From a checkpoint of a small mixture-of-experts model trained on Wikipedia: a variant of Adam for the experts, 352M tokens.
Below are experts of layer 10 (counted from 0) of a mixture-of-experts language model. Rows are named router (the router's row for the expert), gate (a neuron's input weights, with its number), up (a neuron's input weights, with its number), down (a neuron's output weights, with its number) and show model dimensions 0-159. Each number is 128 + 32 x the weight over its row's rms, rounded and kept within 0 to 255. Numbers have three digits each.
After each expert's rows: a language model's description of what the expert responds to. This comes from a sample of Wikipedia text that the model never trained on.

# expert 25
router:154134113125151110077054108137171150045146078077110096121153098151126144086164086136108180126121132132157124114101129133162083109137119094129128157142162063153101143087162119070103144093123130171153139167156136090105100128124068121108175130173102135132135173050185147137108146134182127148119120143170111142154183150128161141124168085121171182161126071135104109104120156106098112183180158101112147109103057090104098096111107189116082151190198097094101161160161187135107083141117129
gate0:142120111092111181156123125118064101155116140157169117047104141126145160147177165142172101173115156174150111152128135171109146101160139213170148141186127127149127135184148103131140079060187083109101186161122140129093171157101130104124120081073122124034116177133098116179168144141144147138131193153147121139165132182089146150097107180130111079207118116132108112079116118149104092102145152146131160165157149105125156102178096130134166153135123064133133177111123126137154076116074162
up0:198114106092122144130162133142067097122143077191170077092119126105126096149166121138141146123116149132140097168128115124147127105139171118140159155168136114143119134099167123160130107040218165107141157157167180135107108125101072104085179072126174127097164141116161153199192185163132173139106190198131112136140142171127153119110119153092108150195104113116131146093134087140123116131176154113130116106136127155111161140197140104098178177170082069154124162118140188183160128104098126
down0:094131148141166121175146147169126138087126215135173144128142045095177117111116129124121040134150120143137155122145139146116179165116166098165126086153169164149145132118098122139140081141091123132102086134144059148144071156080145064113094131143139142119124130127063117107112153122179096153141149069117137119147077120143100141090070137220116177157145152112112084160135085112144136143179185087159114172136106130061126135102172112172100159218102088168098129147117123140147149115068148
Word endings, year digits

# expert 55
router:126131177171139070146065138176147163108095094143113116168160139093138124113131115160128154089177160127155102149140159185159139125145105146124163144090136136087145067102092049131149171062148082190170124183135157137173119145160121167107134148120159092175112097148175092132142155125109136123106183154163187108150160144139169131054134133103146176115129164159067100106175149147170084130130168166082098174154144101098128160137073108183151144180054187128163154129144123112131150147140077
gate0:089060138168143158149100131142086045163098137136173198093187143161119125070123112158146132108121148155081091140038145064129095142152049153102076181197182087094066108167105142125146086090126165131138135087157116136099127118163108138093147122161116138142118094089101132130138126150135118102113206129126121102148092178136104118096094174124078151178141088146097128121110073114096130156128064111103122141151085095166168125192108176129133131125149112167118157118162137086121132159137135
up0:104080182151132081157111110099109070129098115191125154125198098136100116119170074174132164129134103094036109160094153090130190165132106145084127184165209105069104092160148113166157096069107143164144163117125085114103161084135100147097137130172146105122166108115098121167123134146139124108129222145122174110082105154177102138097096136117150100169162154143117121132099115106075133110148075147121072179186159086108143123138093167136072161125103094109094145104157116119124093155119148
down0:099110110126192115182118128094144102054081137126158143132105109134117124087118155142136144095162147117141109121088138115126135164112033134113152137136158174098095134128087128128135126098138167066138071119085185090097066070137158108187131127106131101142125125109150080186093184110096144132069128109195097103100101171128118165113097063119157100115133125050092125089153110152102168079123135169136132150137191129140151136158131130180129169084087123075136164156164162182127070092062150
East Asian names

# expert 7
router:119169138090137174125097184131088122140164168181174170107146111127133109125151172075129122068148087062089098140139103082124094133150147090104097123106070182106076094128074162070134088160109133150092102065121135113118145177161141132119110085084150080160061118159100125092142112116135160184098157153133165105156127088135079085099084167080082184103133168146162087085108103155123149145127139104151157067081118113088149167130148103119130165117212170131144085151104102098098114118110159
gate0:156159125151122160118154111136125060149173141056111194079146148091093141105192155091179140151153156125125156151086131099086137116139180171137186087209137164130098096096096160174092099042098106105139068122126090123130133107130060132132122127114111131132094112119112154099104106145069083161100103104122169134151187152092172116074095117159082143159198160165153110117183140121121142110096137112113185131123110087134143072081131122109171095089136058114168133119121148162149117092104144
up0:182176094102111162163135112166063088110138153118087173074183183121081130070151162059137097146093109122125124106104094121085118161120121158134153114153118162145132102116123149136168091099101072147109116066108153162122126166084111159154086185140132164100122154200081159117100113093048162149098135136107109139159062166097155115155094111138113127124167103150111088100132122174179185083081133084133137107126116114106132106185151061140115141142169067101179088123089073141164122118150145
down0:108151160093126133115149107199181146136123148065145106120141084137173120130114093067151104120119151089136155138136135108128074118160106134124173139144182168100120122139090098112129089104129043124152101150118123141110078158104104122187066187123110136166108155111137153120156129167095128086090155121061167143078059087138141105041124144112106085167197141179133146083150097095145103132193171105125140163086105121149190112142136160084176115140115114091133119147151106106128082113033168
Surname-initial capitals

# expert 22
router:161175094116111106104114117143152093106168087134093098222160133100128105100162139112165145130139083135088101072146104132119120126193093168117147091129159109113104095066155052173099165107192118193140157204143196097135148121136086082075123197139112189124100106128158111135144163128128170166099135172126156101148173144051102194115151085131080156139108124107138117115115082148175114109141094167105127114098098110112159180104079110152100108141081098126153117149117108146110138163127082
gate0:151108131140142146143155110188139146086149105121144153121145132128118162112133127140126158112150122144172160058117136136098116162168183107150114123136159130101153120123098144139094144098185105125160119137147142182133157146080116087112141142119100177139148154191088118107137142155088184104162100038175079087109173122036130112119096132143116037154083143128098148120155091116094174151081106166137121112050139020116177091096089073129103107100131092118115086122176165140180074141090101
up0:092166184164140166117064144183142159131178143103146135117127106109111105113134115122114149072102127138136074108103084160138138133179147094134105104094152157104092142083095101120146154164184101132128154086137167176133088160132143067117098129080122108153119108157117091124068154126104126103111128126157108075166145156000138107130080123105124124156065129176054154126120140129132134114114121125077127134125122092030157141126091059133140129174104155116167092154151056135170070157161126
down0:180073131154110132142094095071134136065141128101082110141131137117167129111125101147120124119158084143059203163136140131165097081148123123115122159176082136170092181209167140072137129084109151162122128118144111107086119110105148158055173137123149126087084166095171142103125115134131142161162102141104109127111214096190130167142148138135099163120144096108141113220120099106160147145202104140168174091064065129133135138112085182117100093121122109108122093116092150141090185106114101
Foreign name endings

# expert 50
router:089076142145109153138107102115099124153120103150200142127089130184137128142130118120143152137092106084166137107139130131132099163165098119107135092156109136062128095180063117063163083160152133126124137148086167121159180103091189074134130137125154068191152169113095096120109194110104090175093110080147120161119058190185161096166125166119106138160173136159103117130176148149142126155092089087100115112145128160075114176133203107112126119144174114117169074137178124093166165090163169
gate0:161153163152138056130105140124104106165111102172137136186125163215101163081094084091073079099155122172150126125170138158083045081138104119108103152141192116135174129131116057115087133094103137120103129101088092142149124107152139135095068086140124107113146079074127134164135110124181081128095101194116223106151149152154128096105158100136144104167161125141050067125117149141188125167123144129107115123080158114127163091095152148123119101108097127137110142119117161085106096157092079
up0:169129117164190070161120120164145118142093088150116127133138149099162195094110133111122163098163125162181103209144101137124090063088114167159144111138143133114171170217140072102123112114144125103110124155172136168126051090162146102128139119121138106142056094127140137111135137146134105137109107164106189122158184118161169097067152063124143146163136152095071090152114148106131100148149146157114100154061158137101181103104162134115103113040113171159071145144171139085120152119122075
down0:213135110139118177147099110182125106128106092121146104159110125140159164077091079131155100111119176140171049114154156205101133093091142115174131111128129076183125165178083192079113142065118094130091192118185159165110109122085172132130123114149154047166086083089139111139113134118136141103129099141186152142136104108111071131115173125134157123168093149106086104144086153126162109112135104064145118135103111221133134115100199082146107108138130140118180111130110158110106130150137111
Lowercase word-initial consonants

# expert 52
router:070159152144141169125127144123098185170156176156176104113141157176131106170104140090156084067106080115166073121167160099135130159153099109128171144179140171062116093138137100099080141136118093142198095156114137114124102160151134166105096110179083120143114095150186120090126118142142133110143184188137088136167158082151142114053170090135075152122068159178162091153134135131129064094082096104114148085146152075136155141127152122089119093125167123151147132161118100082174097108206130
gate0:161096023077162121117145153118108077138122107162179138172168138112176086112121130119072163135147135126086098105115114167042134153157129138115130158075149075162100118098143177144149121166138126137155131066106122123195131124110098078154093083142101191151175129112086144094159130109060143093120143130106152135156093102086139115153148089154166131132147115128128112202192120136082163155080135160148170043089153149184125106111114100106151106068188078106110119111133137160098109124118134
up0:123146123134187110071137124205158141168186103182148169109151097145050098116205101140168162141125082129081142104146125076120168113144156069138118086157170098106100139121089076133112122094122145177088139100123115144117086129138155140140126162159105137164118101136155155111134071081095131149146117114173146147103109178130142100052097143121127119016140163190149085131134179099168128106178142119157093144175120121195106150143125140159125152127053139143117173095118118100093139172138167
down0:134143126095107087135108136109100139168128134158139119105141151081145174134103145101107182133143165117134117174161142113185129125113107099101132109108098145141116080188189131164101071070139157085130173172098173123124180058162104079136135087129124169141079141120079131167113156108141106135124140119193117093158082147122155070119126104160184096144125165099153126182122180145148146087092091063084076116200101070116120087125134144094118146112150115172139176222177084140082101128104180
Early name syllables

# expert 32
router:093126115170094132129079128102177103145135074151135156095202163136150133206137129079148126059119095129201116143171104123104178176099150122110142105152207140088076089117168148113158137141146093108099145108103152140116170135152108162124111084093179140125127140140121088148146164158160060153105126166171125108083088117157109124122128142091158120197123130137223118113179159131119109119110184101116138145142154128157151135115085120062200062113150107105152164071136169169106138111123177
gate0:084103164138109168152130176121167107140108075178159128123096133088140133099175092054086184141131167131152101142147088155119171115109120129117163193131138077126174140097156091123113127096087112155126215115094113135161170167141133093113133151171117141160147181108113161175093119124143134159116155181090110193111081138105076125085165101126199159181173092162143117182131156149191154176119125148084123135121107080141100133095088119093139135107101050093144122089147114094066128091082147
up0:097130096122112165101136206126138135178162101187128124087116139147117124148213086073110141167146131139143072160170117194073168113126132103135138174137111161068129141063143101134119131091123111123137182135097122118120126150113081102102183092165131147094117113109116118154090124120149100136112198177070169170155056101116124115143130138135157147137104134104218073200124156103147167124151160096049144156161133092147140140115108088119150182174175122116156172155081090132087140133147145
down0:100109167107102115036167110134183126120136108119142114191118095125140107082109171160131192087192146145144091105151099120107157084175160181133135075107142142119138121097108128135134119157153198094155093123092171170078134137141142154092117127136112132117121096153106190101144117148076148129175131129115149116092196157078107143140156084034167172074126133126172096158167122138131065110102130161164176164120127168130084210128121094128112151137087120132135175099155108189159185129102149
Vowel pieces inside words

# expert 42
router:118126168203089121189094102101146109084120147169093196153097113089095120140115155090082057101127128195134154147114111131140160126149164055142100112082193164103087084107128143112117116167148133124100139080113187165103146107120141160165125175139058148149075050149193120118152091103131113122098140122119117099110151103115136148171120122112141128130111161089151127094162150091115067090090134084111086220129158155104126142150111145133110074120168104117132153156149049159146180153135108
gate0:186109131133136100101123138114112130117061083148142114128127180138072218173143167084130107130137136149124131088107112067156172101067110133095109120119129191074076093129064141209074158119147167118122124196164121119159170133120171099111056095181122120123108139152124099158105077115105136126137137136115090123161109186075141127151156205147162127099154192110189114103134138110143099122111133140131098148184103132171107140127091139129183102155157166160181086179107112102154155108145162
up0:200101102128185127100149171118110116082086062129109098101091164146025185132127172102115124141129124085125155084116088074123115135130131070146095074132178105114091149119110153194087154126096116140128139194108090111178142134119147110141077222153096145084170132113138121124136123134089124135134096145128155142084115135171131132153094125176213124092172163095163157070099082090178114072077143138139093155167123110155080111100131180116138129130143114132139116113120163173110167140114142
down0:150115164094088129138097145078073142116126117118077142105068113165141175117089135149161116124147152145124162176132150148114088098209093155100152107074138136094147102110057105175064151141069128081154129101112157112150114146106194200126116156101134102167116096169076191131126088103052090134144128149144147135178128138045117126143137125150132100120094126123171105181094136144168134158157117154152135087129083156154122185128073130072139180088107082089172128159129126095140150135151199
Cyrillic bytes and ch-words

# expert 8
router:081127115058131180144072189161083104156119085094198139159142145097181117177149178173119127154130113090148196116139091086125129157160121095207127075163118104084121109158112118169113146160174124162108115166112152109154142110096159084153119155176104114126138123140092074102132113143123164147105144123182095135192103083036168144099153143117075148116186106163130172105166124147088152128090143124098121099149109129088106185132156108168105169132118108102165083113145112079100102131167174
gate0:143187159122165063127111144080137121112102118141151187149153162167188137106118114126125150133160123173152146131080145137115132134096148106123107111106143094103187114149178140244131081122131122145143171118124142095143174124196144106082139124115157146092162137139080153132168162163125126107139145133162099086166119095164079181057181094148133167137110128117164158112194166131111142123118157165122173100121162056139102115051128122137081154134149127059113193131108201083141116160077156
up0:134168119134125094118113193095151121149149143144158100140114112178213180105154092181116097098122159176120119099120161162131168113134151147164132156151142105133188104113170100161113121036107107124107089121122135084133160130140144105090032126140074151084116092139031097173093193098097115103077116150141085218124109127153131132107127119174102121149149115141129154113126152137084122146140153108163122138153162110123095094067135069124166207117176052126104147096111163111125133112140132
down0:144173122110143130160077131174148121181122107142147140151137108150088154163147152114129185061195140156113172215071162105149128150126117102106167167195082115116164130165168100095108093155118118121177142085120070080116126162120078149128098114150170163085100105118136157139081095169089089172207085185121070163078148097093138150108129106114155149112109136097167082143143107099117133112121102162062127171132127109103161138142091066116118150162111131152167129139061094137122140152058132
He/she pronoun pieces

# expert 28
router:219162057167130059109147151117153066117133058111113088170094100074171191118109114124209138092139097098102107181113123155141107100132132183140183131086165174135091133098160105141118175119098096175103106132145144136181128182156069137130144106089118167090103125122129097091098084149144135103105179146128134080128173160087137164163135109089126140143107059137112158174092109137130087145122111069141159202144116118105140125156087130124116150125113080156087136169132075149097103116133110
gate0:169116081112136107127166192087158128155150113110156106138085128157104189108152109144133160184118130093106138133092124116156116157153168170139163193163091100094109132139182073133167095100136133126086141173108145112165101138059123107070094137132181178101129131188159115110132116120140205084125222138140108087180107155074120097159144150104103120171127182114152147150106090142103161090137054143154138116153125101092100113147091193095127122192135092113115097121155054120055128145127132
up0:166113112146141120104129178130126124155111115130147097150051147154088180073145060100147129129124192106122137103137122099174082172145149181127149175146108103073104136141144094077179122154205127114101071136099152128120116127044150162077140122114141152049124149168132137124104150142161162085153202119134063097129143191156142124143134150113181124166113124061162113125095096132084126142150061097163167150184188079098123079148124129151081121172120096135126105097165104122108157150122137
down0:115127148110109098112137129099117165139173126132063162071093093138156092144174108162124106154130153178160163131171166095155165156107146133132077127109153145099096103107053149164136096147178159135199163136166099122161136169118112129094081181202135054141155123107120103160088105097134109162119092168143118152147091165123126131114108130084151159105091088132157146126132084081089127117143117150138132116110129162121122177131099052097202173188088195091163125138179148097216153102100165
Slavic and Germanic surname suffixes